Weights of a small mixture-of-experts language model, trained from scratch on English Wikipedia.
Size: width 384, 50.6M parameters.
Experts: 128 experts in each of 6 layers, 32 SwiGLU neurons an expert, 6 picks a token, a softmax router, a shared expert of 192 neurons.
Below are experts of layer 3 (counted from 0) of a mixture-of-experts language model. Rows are named router (the router's row for the expert), gate (a neuron's input weights, with its number), up (a neuron's input weights, with its number) and show model dimensions 256-383. Each number is 128 + 24 x the weight over its row's rms, rounded and kept within 0 to 255. Numbers have three digits each.
After each expert's rows: "comes after" lists some tokens at least twice as common just before its tokens as in all text. This comes from a sample of Wikipedia text that the model never trained on. Tokens count by the router's weight.

# expert 100
router:103132128136133103163126127146153137139150117127095113120094111091152129105156127139111108146136133107174113092171066134132090104150108110118161177093181105119113097140179117086137112115101168077083108113135135149183101133127104113100111151110079122120123112143115142082131125137127059153120115076172092105123131130117114147110123120152115133115092118174157130159161086154141155140092
gate0:126148154153146107136136109118125140139156145102148121184134129139173151141133115103133141136153143128113102120161104128146100129167123148159144129122104154117136139127139114096102162097098136110150133179124106122132145096091162107134154125145150124146118094162094092098107130162145097151150144155166124140198130080140108141128134090141151123134104177129146116118126129106084112128122
up0:129154119116143162153144117132148134109124143113094131117110143090117119164153096085130117111107145141101111144149137170115145170134134143112160135119100128118116127121135124136167089140093098124141101114097096112079157124119134147077157132122134152139173149158140126113148127130084098123138158138147132117110080152155116124088159156136104116130108146122098171106123123114107109123131
comes after: " was", " were", " he", " is", "-", " ("

# expert 127
router:122119144176108146146136128129132140132135164119142108099160166122137168142114125088114163154169098100144154092119104097141146120160128108106140141102151098167152126126141102134109164108147124137139128128106146137164082151149167107095114104130111138155101119107136162112145149124185141111154113102111111107113152113109148124105168094128131138101076080076129169132107104123126120116128
gate0:117110124127146130119140108124159100098101155112101120125160101094153129131107152115137099143198114145156145145135135104140140116132116092146135093114146087140125188126184151120128086138100149122119085074128139111141106124140147141175156100105146121108134113093129115099111124103134127114113108175164101105113104153168158153139128188177151135145129135113111101100150159115158159114147
up0:145153112114105170101098112137131123132126172129132137149102114138127090144102119131088181122141083128155136123158152106134154111124101127079140140151145113117143135084137145093141135140096135133157150129089131136200121072142146060140118112110124126116099129120145132129125119140091108106113132140145111159137126136108175136142125109104131124121108097187154076134148081068153157128103
comes after: ".", " .", ":", "10", "12", "11"

# expert 49
router:110198108147114122081131068136105143111119110125144123142153101088158114141145149128110081086141181149117117149127162117139109073099095139140096156125081135119108156137129119079168130099109152129106125137141164147160142148133111123167146143108154148117141153115130133159124156149107128159143107106137102133112088195137134132134116144136142086085122081161103117101087148136107128128166
gate0:096152111094109128128107108163148200105196151188120126150134125134175166083107140142135164059090132121158139104132107094079151126132124148118153144097119152115111134130104108098142134161114109114166096114120113109165126118191129176120150122112147108116112124092118158121171115152119085138122121124113104155126142119120111094091095123113126116154151119127140100128121168155135132128135
up0:152133097115156114102119120121114093124118127153144112137113168137161124105101079138121110110104079073126100103120152159150137101146111077096091133118114159106108159159132103100130170122150079114139138147163110123124114139129169140126136133126156126144153111119118153172153150133106094143109161134133140162143138147144152121146080133105125130120137120134143121133102108133170093114131
comes after: " the", " a", " his", "'s", " of", " and"

# expert 83
router:105108130069151139141143136151115135144132122123125138142145116086102146157124169157109148089098099138132149125094122120155145147154084119139102122145069131131119089139127152134120150114089171081118160121139117155152119152140122123182139165142101156081152164150113154119150127121074139165140121141166104094093180145113104115088141117148111126089097140108129145153111131170137095103162
gate0:119117132132146120128162130140147159170127165099177158184094113070116124113125103123145090142174089135106115129063142113132120131144155121117157111099125099115117157154095096104147142123121102168112143121178118157110127145151123073129120145131123167125121156141182115177125122139140160122096143111149138146129131138112146167095127155135104154142112129097172128152104113095156117158076
up0:126144102121110118145118109135092079127110091165091077067150138159140131131181150130146122119109174153143152129147116138146151115138154112137136163128146155140124155137165142147126158131145110111131123170099163110142111145149130167162156132116148141108153096143080127112138155096162140135122118145102119132106116112100119090148134070131114161088124128136112133074103105136095145141176
comes after: "19", "20", "18", "17", "16", "th"

# expert 62
router:120117104122102143121150150151113136100115115129163107104138081108111130175146160124112154122139124139108152077085121101152118122143078143119135095142119119098063113136137150144109139100105136106106144104159118150181119103146087101124119113147073135108144135142135172117113121164084122168128098157164117074065140144100113111094143128131111148094098152141128146152117115142158135104138
gate0:119159124106161113121136124131125084095133128137136126138140133104095103093148144080158127144122138144127128161157149108133163103103100120117172059102164098124096105144170131098100172131069131159129122098112118118174096130124174089107146106097116090092109156107125128093133127101097124132099124133143170098106105173132112157120134138108114146145120165114160136159086114065103157100142
up0:121101159133070133113132126081126134113084123117128132120104076118115138146129127120147130142114126140172132113127129100155106114105142145084108198123147131141143155118125151103137115133112125130101172150142165108083128123136107146126154127098117143160119123089146135157110090156136077136090129162156102150129102112169158094155157099115119141148139094133080127142149149163175167135133
comes after: "20", "19", "18", "–", "17", "16"

# expert 94
router:130129140130136157130134116128106148091141148102115153125148125137151139143102091126092085082145116104133104151116143112105127132124167089130121135098138118106143111116165096145130098138124146173159146147139137133168128191142058183107140183110157132160087127148150140137166119100133138157174113069159123100132164149119140145102115133130083162114131144148135153128161094127126113143166
gate0:075145144121144148112137089143120051124137166163149147104141143142141122177082089118074150161139119139112151118130132114122102110131122107141127139109130112123107091150077142143124088135130143138126092143152127132112125129125109116090110129157124147124133137182106132110095140148106111085155122091150114097135172109153107110105110106143139124114132090126167095111137116120131130118104
up0:070139169134136139132151100130171158111136134144109134155155173125149090106117074120100129117158138148104111142169166112131135152099136123139123159137118108119170164146133132086110101130090155151129100113176091149127100119123140127118157140152128119159141170107162118183144146072137114116152083098157150122113153122153142107104117105137139117127138091188149091109148115139118125101165
comes after: ",", " in", " May", " September", " March", " July"

# expert 63
router:131150122157134097146133101154084108141143112110106109142128147062142135132163129093082106116115117101110134132147172134137108146140145139118112167148139140139137163159133135098166113120139210117088082137147162134149174134099148116145149157110160091110102107163154108116137133153103097112106119106140155115122094106128107139102120103146116113096082113119155137147128095139117099122103
gate0:119141118129114105128162128144083112103137112161127096178135086102162157146133100131128090108085129135148104200131153106112104159146106084176083153083140121125163128156097113156138121157099106135101094120139148121127088152161156117093126127126071125146152115118143129171162123132130113101108101108101111135154070138088135133155126130077133124132101133152132126157114173163116107119145
up0:170114152148120141147172148161130171128109107095165141118089139138133105100130137118161115138133145161127152108071122112165167129111108112097159150138113154125111146098102114133143145114128103106136171133146149138179141130147089151120097127141149165148127089147140114137158104135092164152118138136103142125116170127130149176148138089111151116129083196141097109091170119107120147091139
comes after: " was", " to", " were", " be", " and", " is"

# expert 96
router:095104148116136156099132107145092158120128161122151113154142103170091140144148130148082101131124137126147095161150125146113105131100089094157135121156145114099108118107169115136158167175092108195135082112113131147121102159096110125127147113069132132144118103105114113122162090162137128124154102115113112127168140142108114108134104137111112125149105156148144134131139175098096156127122
gate0:131110115123137116107151137129152130132100146112095140142151116172119126163106141086164122142108145171089101136139099100162168122087129181123130178111089162099138110086130136112136132102116128124071128146128141129125171155128122167094125124157126094114187145107143115169145104143130135081132120155095124141108119167149154098132156149115136138149108109177133162138128129086101145132130
up0:147152130140124153124114098163132103169155150127103098144149133177120164125124141142123098136162131188121126138117121092128119130085146136120150092136115182115099117110166098103137157128114123165066147163140120122120146133120153102070135142105139116120151175121117092178146079133125142088158092131099168125082138148111135117157122126157129131099130095160154100140158115113119123154109
comes after: " ", " (", "–", " in", "In", " In"

# expert 119
router:142111126093131093125139147141132153169157144127162102135140153099110138117143122155104103130086149126107165098125130152163109101094144147136152103112135091146177114142116120166166097086133130138117157103120165173099136104111145166116140151110088100137098126114139111127085127177196128128158141149158132116108123108158131147134118158150138112128164105154105135145151095140152153125127
gate0:147141172134162133106171081138127099157153150095125100122127123171115087110154154075102127149126172139098096123102125114143134128140121148123157142138104117141129066145181126145101139090173157140174100143089115117124098156163119102157120080084137156151113128103142110127132117114133130138183082153096084170090150097129098137095118131115089112140125166130150145142136102116134134104143
up0:114148134104100122172131197122116138109154092113161136105087116107122141108084112159152120143166092131157110126146132125100122086081130080123120078085143113107139143120113139117108107149163097092107107128105144157135167098098114109096109133146121112131166123129113168114157145108152139129089144085152174082156113089108138104182125110129162161087127076136119123096136147125125138147123
comes after: "\n", " |\n", ")\n", ".\n", "==\n", "\"\n"

# expert 21
router:082111105111121140118168124153088162129097143113114121139147132137148163132126177138121091120135179098166131146108083152107178147119097124143107141128154099112115085075167131115124117161119079139155079106153154143123115134124071152095125123142147157145141134143140142122180096127069131108122138134130103110117116137089123150094117119081078153118122150175128137138138130104122149144149
gate0:128162145157121148165151123152146100122129155102101132072156099122102122108154143139149111158164163136153116123147150117131153091101135142136108095169160119147133139131145140064144084115094116121098118160106164132101147141116085096097150153164134159108118147118112111120141136137147107123138110132124130115094106099153141124136128148076125116147149096159134069109150133171174157133101
up0:122122161150123144156129115134164101109124149112062116108163126128104125124136117129166106134177140135133104153140134143097183121154153162153134128139142111154127153107129165088112113123079117101146140133111178139116113141128106106091157179136146149112088143128111132096138155107146120116146116126167101129083115100131129132146133135090124135130129111148156068129127101139148148118111
comes after: " ", "–", " (", " September", " January", " March"

# expert 115
router:111111124143123137144140156123133150162139086127104116109083127134103152137136197106104132091135104182167151122156139125101146108118150148144131180086153153123096128113127108139156159089149117119183156122165146141113161150160111119164079122092131148143096125114108136142170142134162095136170135167137097131079124188119098105107128144162135128137103121133089137091139097153099159103142
gate0:151144095170159094110149144110125105150184140131137122102120138117091144128126102135162115095138110083133144100121104161096087133108114114132118094090134141097095132172116081135137120127122130125177150105069160143093141104144119094130110135142142056099050135115091125105137185117107119120152121118166137148107113149126152147126119121139121109137127162140134101190158124070120116133126
up0:116101132142095146132119073143108108114106166125103149126170148119116114128136117147112097153115153118104092109142099124195124128177155150113117149116116093149121131130148128117114102117138121139114122132182128113115062100091112127142186096153135105126161115162126118161122093110133153129123146180123117103121134148102109135072118125109125109116135085129172142130153061129103115138128
comes after: "==", "===", "See", "Personal", "Early", " career"

# expert 51
router:147206093127149122157136130122119068144146111131101100108117141099158123144100161116096134135118133118125150099105131125161144151144159176103143088142056106134162104122126145154145166100139129105103125117139124147109122100123146095173105103108118143090153098144100166119149178114154141148132111163106126152178142136100122164082150132140136098145110126136175119130150130112124130096115
gate0:118111121171144114156144141126162121115129100121073141132134146155136156132120165071154142107152150110110103100091152098109146133124127117114108131117133119112140102103130157109155110124110137081115134121154111175137153154102098098165137107106166134095126059132117101069141122139143128135095149170148143054098088093085129083105140110126182157102110104095147120142073107115103128084143
up0:105148111142151117132144148108102124117150114109094125136123111132138147132147138104155120121106127103133062093103162148133169118135123113101103101160105137124160122120133114109147120150123126081130154114132132134139107132122110116157136127100151141067093090095142127119198143180131097113098120155119153094110073132099116120101105131104119154126122121126123105092095119125094102072159
comes after: " ", ".", " (", "–", "10", " +"

# expert 64
router:120162119121100159137115129148097128129140130110128146090079112131154167164173121109118144132114119117143111160098143135148125112140139141160095113135155097105155111103123087133109151161137105128101097119141128117123125121112123123193131088114162116092165148127101106106095102121113101181143097141137118162171138139157117146130194173151110105084131140124114117146111122125135121148130
gate0:111133156137142132118137147133137156086118122112109148137094092163127138095140108077154114142118161128134105118147122100073128133096166122129124132102164126138116121128140074106109135105144110164146142118154108095136144181096122123099116137103099107152133146112157128165158096137160113112122121137122080141160101138117101121143153129176141121142123116117098161124160156124122119105143
up0:116148140147141114171155132138124187136123145131163138115116091140102149123128096099109119097145125104159152121197113093134088132074123103135104093113157136129111135111115100148119180137071145163167103156130083134135135139113096095109168118122130135126121150106117124136152132107176164096141078091121125120136129095104096138125144146118118130064151154110174095144118150120122127133123
comes after: " ", "–", "20", "19", " (", "°"

# expert 106
router:113103115105099133144132148125101160174080111122134124132157096145138123075133107126108110148095158138116133104140106081133112176151113122090128116098094125153165090158139122153098143103131122177122119160122147129132091118124124138124140099117127115153124118118119141120170149140095108118126111137090140138170143111123110108100115107136107149125120082137150151140152142100135099125101
gate0:110109195118166132133153115128163138163098127130178127103144119145135087121133111133151131159136106113105173108111090112148139152170150110142168104141160137116127142096150151125089120125143159121111123125125157158141096173125126179151108188114179119168140143121110141125141127105116137133115099130091122177147115095137115121168153112144157152138098135181132135121106115153087102120165
up0:096089142156176096138132115130138134135131145162175158150125152137129076120146112143130133152107151107100155119116083113139145135118156127136148121113149171104155146128163113100072128090166178135135121116144131158158088156147138209161121160157151134168133123102147151118139147121157139103107121132116154213171140095122102093185180100158136134103094139150126129107098117140105152127168
comes after: ".\n\n", " |\n\n", "\n\n", ")\n\n", ").\n\n", "==\n"

# expert 4
router:169114092136161165149150176143139133103081113110142120133120113099094117128111118168113132112087110156115118103112118128128099105135153159101132133126113112162120104149083109129143131110185121101117123103151108158099123125153124149126133122099087135118144149103164115134146184138162159134147103104088135154156126101074107114104124163134122126115089137140111147135161126160111103123109
gate0:124130149134149169102149126138145092119092143152101105155070103135105095162082133161135118134109120165159109126157094143104152148062112158128165087136163123124111164138119118119170143150159147133094107099116158146136120111111129098143124143127137130102113144108119145158152110125126102110093097133124125174151151108117120103153109106141131114109095132132137140078143163119151157135202
up0:118117134123082090177112119146173137123150135126149136083142160085157146105132153131086148157115143101130174124103150102144115131127146129141114147123068104127155135112114138171098140089124095139141150178144109092120141121137125141117120143092123111119128103160148114105132154088139143131130135166126068084124092159107096139108180144108158146136171076142118162157122111123137091139076
comes after: " ", ",", "10", ":", " (", "00"